config.toml
hidden_size = 192
experts_per_token = 4
qk_norm = true
Below are experts of layer 7 (counted from 0) of a mixture-of-experts language model. Rows are named router (the router's row for the expert) and show model dimensions 0-191. Each number is 500 + 50 x the weight over its row's rms, rounded and kept within 0 to 999. Numbers have three digits each.
Before each expert's rows: a language model's description of what the expert responds to; "mostly gets" lists some tokens that are sent to it at least half of the time. This comes from a sample of Wikipedia text that the model never trained on.

# expert 16
What it handles: Surnames and name-final pieces in credit and personnel lists, plus the dash or "as" after a name, e.g. Smith, Kennedy, as.
mostly gets: "Michael ", "David ", "Mike ", "Robert ", "John ", "George "
router:552489526418462538512559436563585476421476499389531449533546582549411508580415489543543515474429504454468523427547488455530457410469434497597537474450533508510366550523557483508498540409435449553569533531509483510541557474507450511456478465555490468518507398446552482456476473505464485491517462552465434531498524621545535495454511425521460414574521395514547492528473519595550566432527494456568430580476587492543445593450419437526481582526515559514502530545446470515501554496535495547493445529480561475497466464418551552577552435568404579509520598484519420513494508448469551500

# expert 4
What it handles: Words naming sports competitions, teams and ranks in athlete and season articles, such as League, Cup, first, national, All-SEC.
mostly gets: "Cup ", "League ", "football ", "UEFA ", "league ", "MLS "
router:526429480446508598532560468559500515434436496436551470491520558498471455527438456591484446440406465465440561475542470452487448424532412459501554399442531498583484538554532476447502528427436452536542583576519460451550567548479490420451507482495497446523505454463487515461505367546512452510491422512492475672521544603524524468466549482486425479526490380424567470515522488545532488392568440529548455487504549469576468545478454486491542499542499533528554537566508437435496541447556513497509467479534616415384457449519526540527524423552440520430490534433560535516479533437481542433

# expert 15
What it handles: Month names and dashes or commas inside dates and date ranges, such as April 6–13, 1 October 1998, and also year digits.
mostly gets: "September ", "January ", "December ", "October ", "July ", "November "
router:579510562434480589563534446579504550429456583456525423572549543558435504487492431529516477434461557423456531526500464412551491391551479497558540452456585511573426514588499507477563564450430451525547569564505450431555523486505492544402483482585469410488492461424526479470433469532560476426496481537429439543527533611561579532450519426551466449529514479447537518551471500505546549448541456480502458576443566490469509581522493465596529543557526562589570604517452496506450548477520458587562452497534540462447449434535516573537513450547413513521451539505519464526422527472491519433

# expert 18
What it handles: Commas, of, and, plus first letters or early pieces of words after a or the, in narrative prose: s|ickly, y|acht, n|othing.
mostly gets: "what ", "Mr", "how ", "Dor", "“", "(\""
router:606470532499450549519532527537520555413471544447539420579491540522432462551529478529516490479506519483503559449534478452533540485571486566553523481413585405534398430556534464506522508479417441558518561498527422414556521484500476463493458509545473376488525473436639529497452460513562430402579462525481496610463516552546550433441558446546483453501525462475579538497518494530492478443539498497538422546441517476498460526468448434468515555527514576503567498471511498487518631494497550509574477514568484427450422478393563508587625391521418561467384510467528513509484488495455537489

# expert 44
What it handles: Pronouns and surnames starting a clause before its verb, such as he, she, who, It, and Steele was.
mostly gets: "He ", "he ", "she ", "She ", "who ", "It "
router:583510566442437517512558458559556546424486512444526474541533563528412504574460537519494495477449567449458513495498497409570475426505397516567505448498546498519438519527517469487485479447425468502542520543466484504558543430519444509420481440559488465483510398437538480459527440494502420496529467544415429568487522643549552523467502438505446457521547471439598498549493505566599551411540458487552412570491597490492424561405442488488551555575555555540481555541460412539461534456568522539570409489494580475459461449432547559479557455601450511458483560551525427492499581428468512484

# expert 23
What it handles: Middle or ending letter pieces inside names and rare words, such as Al(st)om, Gw(end)oline, Gh(ent), Ilai(y)araaja, &.
mostly gets: "&", "ó", "idd", "aj", "í", "ais"
router:605470543436510523540479503502511531499466440431568446536541527585503483550537474620622460440519573436518525509515514438474477420499452455518500521529550437591469544509600469530559494435414491564551567495553580447585528518490479466485461501552462386472531497450536483494509446448500446431574471520452482594545508614619529498420500495569489420496567425476524485570498470562497493499621498516542429550526610522499397476479512478561562536473528571531613500521484488451478530495473515569534491497508586602524420478460444543559557437497460564499524466483538502488481461386492509454

# expert 42
What it handles: Whole-word verbs, mostly past tense or participles after was, to or and, such as used, published, built, led, moved.
mostly gets: "led ", "used ", "published ", "moved ", "built ", "ended "
router:562546505481464564567551545572465559433447512452523472521509530515467507509523516517481489392362517395472539490487456413510436486521442475547491435451536460484422505552490463454542545421415478572517521552531458439576548414460484472480443498636495411494483419415561509472497473499534524479546426579455422636505570518524523478456494441488476434569487493455516575524541550549491547454530457478560385568452566498528399536418443464544514523599487478522510594546457442517497562422514532578542497507503564449522434508453553561497599472522485547489463541490563453504518575431443486511

# expert 6
What it handles: Colons, pipes and digits inside data fields: coordinates (° ′ ″), genomic tables, ISSN/ISBN, page ranges, height and weight.
mostly gets: "″", "°", "′", "UTC", "Animalia", "www"
router:535501533421497460618506521588508533478428516453497443564499557594469476544532475544449436498447565484442523507562427482541487459480515484520522512461544497500503413508543470424515524489471488524552553515600454509568544424446478407416496537656427368450483440450496547445402485465575513444526522557492420593429502624531511541491585479551496461579452437383548513497421565546508597506543458476525474547499539415539480586480498454503521564516546551551570559497501528577427540430536479493521453563519561471503500446467533532459512496525445513483495560500582488452456527426526568475

# expert 17
What it handles: Main verbs and the prepositions after them in biographical and event narrative, such as became, served, declared, died, to, for, with.
mostly gets: "became ", "During ", "would ", "become ", "After ", "make "
router:577501500432457554593556517535509592414439501420522502554523553547443507553552486522489487465425510434499519479504461420563422485535456510537516426454536461500387521564490428482535519406438401608520556528509484448554525419449484516434463521559489419533513402423584476468483480485510523474527427546435426561505564546507560493465506421492426409576527483489513576582534556576544542461524439452573391517441544482552458571471430486553530559563499546530518581563472431538514580461471482551479448472518575446456417505515539559547596445492447584494486555497543497510484519461474544500

# expert 31
What it handles: Place names and their first pieces, plus years after in or commas, in location phrases such as New York, Helsinki, Baton Rouge.
mostly gets: "York", "In ", "St ", "California", "Los ", "SI "
router:630518551460469572520489497518498533460424555435531459564585555520419507484518469577536524441499496417474552536491534427501423386591467440551614495445628458531385477553520497431525532483447462509535518527506452472531526521477443508480501529597442431537525427457543479381441450555547440487514512549432420607530509611555515519427479456484460451594554464464554514547515496486509498431542493550541436549425550426506450502547485486571545535540539524516572589504475483528536605468513488534497450499511525436455442441514550548571548431551442490529473572469497488541454502442425514511

# expert 9
What it handles: Word-final or inner pieces of longer words such as -tion, -ism, -ic, -er, completing technical, biological or foreign words like caldera, cockroach.
mostly gets: "tion", "ation", "cin", "them", "tic", "sion"
router:579498489426460522603536478509516602458478510436512422576523551581527460512513431580539537446418495410527519545514420506548463444567465442558502524509535535521451448523600438546575561467444482539478566513518472536523573473463450436470450464568469361472576441490516488478467430470520472404538489531476487662535565648529520467494547495509480420530562450434489469519520560582494530508570530511563398580502506466471383502500499429540570521504521538503583527499489466469485520464498538532579518491527515586553460492394498534524571462522424516494555490552502457479472520412513501435

# expert 26
What it handles: Prepositions opening a phrase after verbs or nouns, such as served on, held on, in Alsace, during, between, after.
mostly gets: "during ", "On ", "into ", "between ", "for ", "after "
router:562494527444442587575556525541487604419440575462546489549511523570464472570526491515495488446430535492446551520546456427547423438556479449553585452482552447575386527543506492449465523393449441555566518549517472440581502470430458471409469524582465394521467431406569513497480434531532495491526476497448446506514500557516577457454529395513458418579524470464483536555501526561527525464513456474527471564468586426541510541509478507580481513542531578532550575594473464537475577411454502558457466470543549456424434483514523554550552445491450545485439530444550508507434499426450558429

# expert 11
What it handles: First word-piece of personal surnames or given names after a first name or nationality code, such as Cor(bella), Dar(ro), Mc, Ped(ersen).
mostly gets: "Kir", "Mc", "Cor", "Dar", "Jay", "Lar"
router:581444501444543524533504445564569471433460490420550409544539627525432493540411459588586515494447533420480551403502491462517475441487398492569546484457581460533407565537597485483501524450404472555541538481486496529528536513505448514424492523524493407541508399473536531444505448449468446479533481511424480574496504664578511480464531441547488439580550376525541510519506508592502533452491459489568424580496554505547456533496462458500533593534525575510534569480429501561537530533514496541529449504517535457481455475446551552584505423519431530501498573507504469551467530413524560490

# expert 40
What it handles: First word or word piece of a new sentence or table cell, such as The, This, There, Additionally, Another, Each.
mostly gets: "Additionally", "This ", "There ", "Regul", "Mr", "Yes"
router:570462461439458515522472484581550564475470567503544428543535596534477440587502497542537462437353553433529535511466429474578470415569478528563546478494543487517423483573582471443493444494444508527477552558564492483551559451546416470403436503564434446467526408454528498423475482508517476448523482531467409605510518577593547435468579502515471501536518459429536539478489538563500531489526488531505505569497570457498433497438419473493527552629571511500521552536486473481437542465588502566606418495486572434470514459425517554544501464524416515446479561522554504527565497432448552428

# expert 5
What it handles: Place-name fragments, foreign-letter pieces and coordinate digits in geography and sports lists, such as Sad, Av(iv), 8 (.267°N), km.
mostly gets: "km", "Bh", "ș", "Arthropoda", "Jan", "www"
router:500500526461498471565486494511479554451449521447551428494538556526457440501506489560543484435447516522481489506530505483533475405514420433541613496445538438505474501593564559465516554449514440508527481520465499445577508490474489533425535523624431393499533507433466561452490453475525528474463448569450479682526492683583505492462527416541483442574525391429516499552471565505469516459534507514529418509455496471577443554514493473464540629587524600597559572470487479522476538472470483567527473535537543443514480477546545581461455467548422542438472537525452428549474537449501467497

# expert 20
What it handles: First piece of a split word after an article, in descriptions of churches, nature or history, such as can(opy), ais(le), sh(rew).
mostly gets: "Res", "Te", "En", "Gen", "Ro", "Holy "
router:608531494437513542494532490571514507443479543442553437547508537545499466503495463518501551455423515474516565512568446455607457455587503412536586471411548425552460456525523464478497543544397540564512503511490389519528634517487443435496455481602431405537530500431572531457413447469556435484542489498464465631508546677572542411479540453467428463514570418476554501473535558545525539484536488510533437565441518477544452489461507427470487543559512515486525533498483515489494574426548549549506489484548520468486501521488491553599599382519475456447492523449516477548503472453466479469

# expert 37
What it handles: Short letter pieces inside names and rare words after a capital, such as ro, os, ol, as in Trolley, Veracruz, Rhenish.
mostly gets: "rop", "ro", "to", "oss", "os", "Tre"
router:561481541474472545530596503521497491454522506454516502532572525542476510575502419570568520484450501340456503508507420413509466401513446417494474473442523413578436451525565491515540518470383547546534574489517410510569478530487492468488488428536449349512537452488588559479443454446490444503594539522435521604566549584544552532454492471560476420489556455472508434577512495559537473447600535504581462556557515497542424524526522471545579535478552527565634483566454459502488495493512492529561512461506499538476417436454563498541558408509450539493508479443487539517429493473523545451

# expert 49
What it handles: First capital letters or pieces of proper names and titles, often after The or a slash, such as Mountain, Canning, Ram.
mostly gets: "136", "Will", "eno"
router:569494555447470542525498489531520530481491543463537496565513503604511477613465493527552534455416507422457539495528481411539408427561492549572491486419548475607474507573534529494580473501457494500531597577523485426569516403459367423451465466557468444439596422443516516474483422550534537481576475524438528565472490568570553470509488440531407442548501427473586515542525526583546544497575467459527490543461555439477497579457424496510526532610560508525466587525423493527467543490539493558553472522555573426404475484451543562579561476509450526517528528527564446493481582474504507458

# expert 39
What it handles: Pipes, table separator rows, plus signs, decimal points and blank cells inside sports results, election and data tables.
mostly gets: "|---|---|---|---|---|", "|---|---|---|---|---|---|", "|---|---|---|---|", "', ", "----", "|---|---|---|"
router:506423536442528576578577512550556582424434513512540435516552559480503468556464473589516523472413502442461569513482392477513446424521440544514490420409536476585461564569574487491514480453437434543534538560529529466613549462469526481385439545527507411420511416394551464475500458478469550492528439567483491532538510597541571494504535430461466452573549452439519530577505509606498573479543483468572476533478569481569477590473457461529524527584488508593562536544474503483479563524561490541511450464517563459446472463525568498544550436541453583546489540467585466501457537448562497465

# expert 60
What it handles: Words opening section headings after ==, mainly See also, plus Personal life, Early, Career, and table headers like Candidate, Votes.
mostly gets: "also", "See ", "Personal ", "Candidate ", "Political ", "Regul"
router:606508498408446552566531515534585578484461556494574458505553534526484472581476499543501531453406539427523533496485440495515499440533472474549517450492567488470461482550561420506499548499420541541521557554514479498531505464500506466421496440590478384480523467461486544396500450565585452469528512501483479636535533609521525478491541501554450489513521486434528529495503548556538518450543473552546511567509551483531442463405485501569585523544489533514507513578498411438498577401576566575566452502501559524414503478365561594521552408533470512423446554507541499480485528374416567445

# expert 61
What it handles: Capital letters and symbols inside codes, gene names, LaTeX and chess notation, such as WASHC3, CDHR3, ITU-T, _{.
mostly gets: "cin", "^", "TC", "{", "SR ", "Will"
router:589510539407473523535511460529559496472475531467531480520537526595497500614467491560538538433451536407455528521550470425532439433516451535557492505422535475592455487563575498508537470515454489503560617513532491477583514444440405433437464467574473420427577408439508478492502430540529552489558494525437495580501491593546553485508516434521468432542531399454557517540489518618536550499538498434535474576486572455503470561460417480525554560609531544561504587522427498535466527458525487578579485484516555492458474477452539576579562475527437561506537532562554419468494568418533531444

# expert 34
What it handles: Final word pieces completing proper names and foreign or Latin words, e.g. -ham in Rotherham, -ia, -ene, -ville, -ev.
mostly gets: "ia ", "ene ", "kel ", "ah ", "ie ", "ley "
router:590524551437446546506570456561542519444476481418539436515540561591461519545522511561539505432406524440441498519523518470554457452535458478563528465496542535538406473543560476524513507455471502521567535555528516479572565485480422427439482410544440423507480407449522486475478445489509475488522459568472426567515543565527540499467519433503464413533525426442520447570465492562541586404528527470545393589458581469508414531458453462552500562584564549551545532553455460525439544438589516573556449519475565490506433443451525551477603447541406558463536544503526429449519549406443519438

# expert 19
What it handles: Tokens leading into years or year ranges, such as table cells before 2010, en dashes in 2011–12, and in, released, album.
mostly gets: "UEFA ", "Nintendo ", "Genre", "Released", "SI ", "album "
router:526497516408460524540558477559484483426372588475519489527569526516413546528459459550490483478403527407434573504576412432502453473539503517523504472457544524509398504539547447530481523471426465549605550563552448485569553500536495509476415463475488417485531400433501479453469509565568455495526437528455437554467534602512558517435551489479418470523526521398541497507482493591470538470568413465537478532446558436543450583495469500582522481515553532562561564524500491543441521428533503583502501521576589452451477459499533588542540429477431489531424573463578501445427493425457528422

# expert 8
What it handles: Verbs and auxiliaries after he/she in career narratives, especially sports, such as was, went, returned, sent, and following words.
mostly gets: "After ", "He ", "Succeeded ", "went ", "returned ", "MF "
router:510456541453526546593531507511475596453469531463542462557512495561419502541511494543500455523462572421463499457453473432531466461528519485513500422448568529508422518487540433489501529429461397585536583541525500476564541417451490479382440528519479403530487433478536483410470399489516540490518432500431425606549554560476531500475493415540444451544527457458537527529499580521529473461525441450570466501487557471562450557442458462534544553555501552579541587589461465487469571493552483497508461471528638410371462444508494548484582446495405543440468577437580544532523509481461565537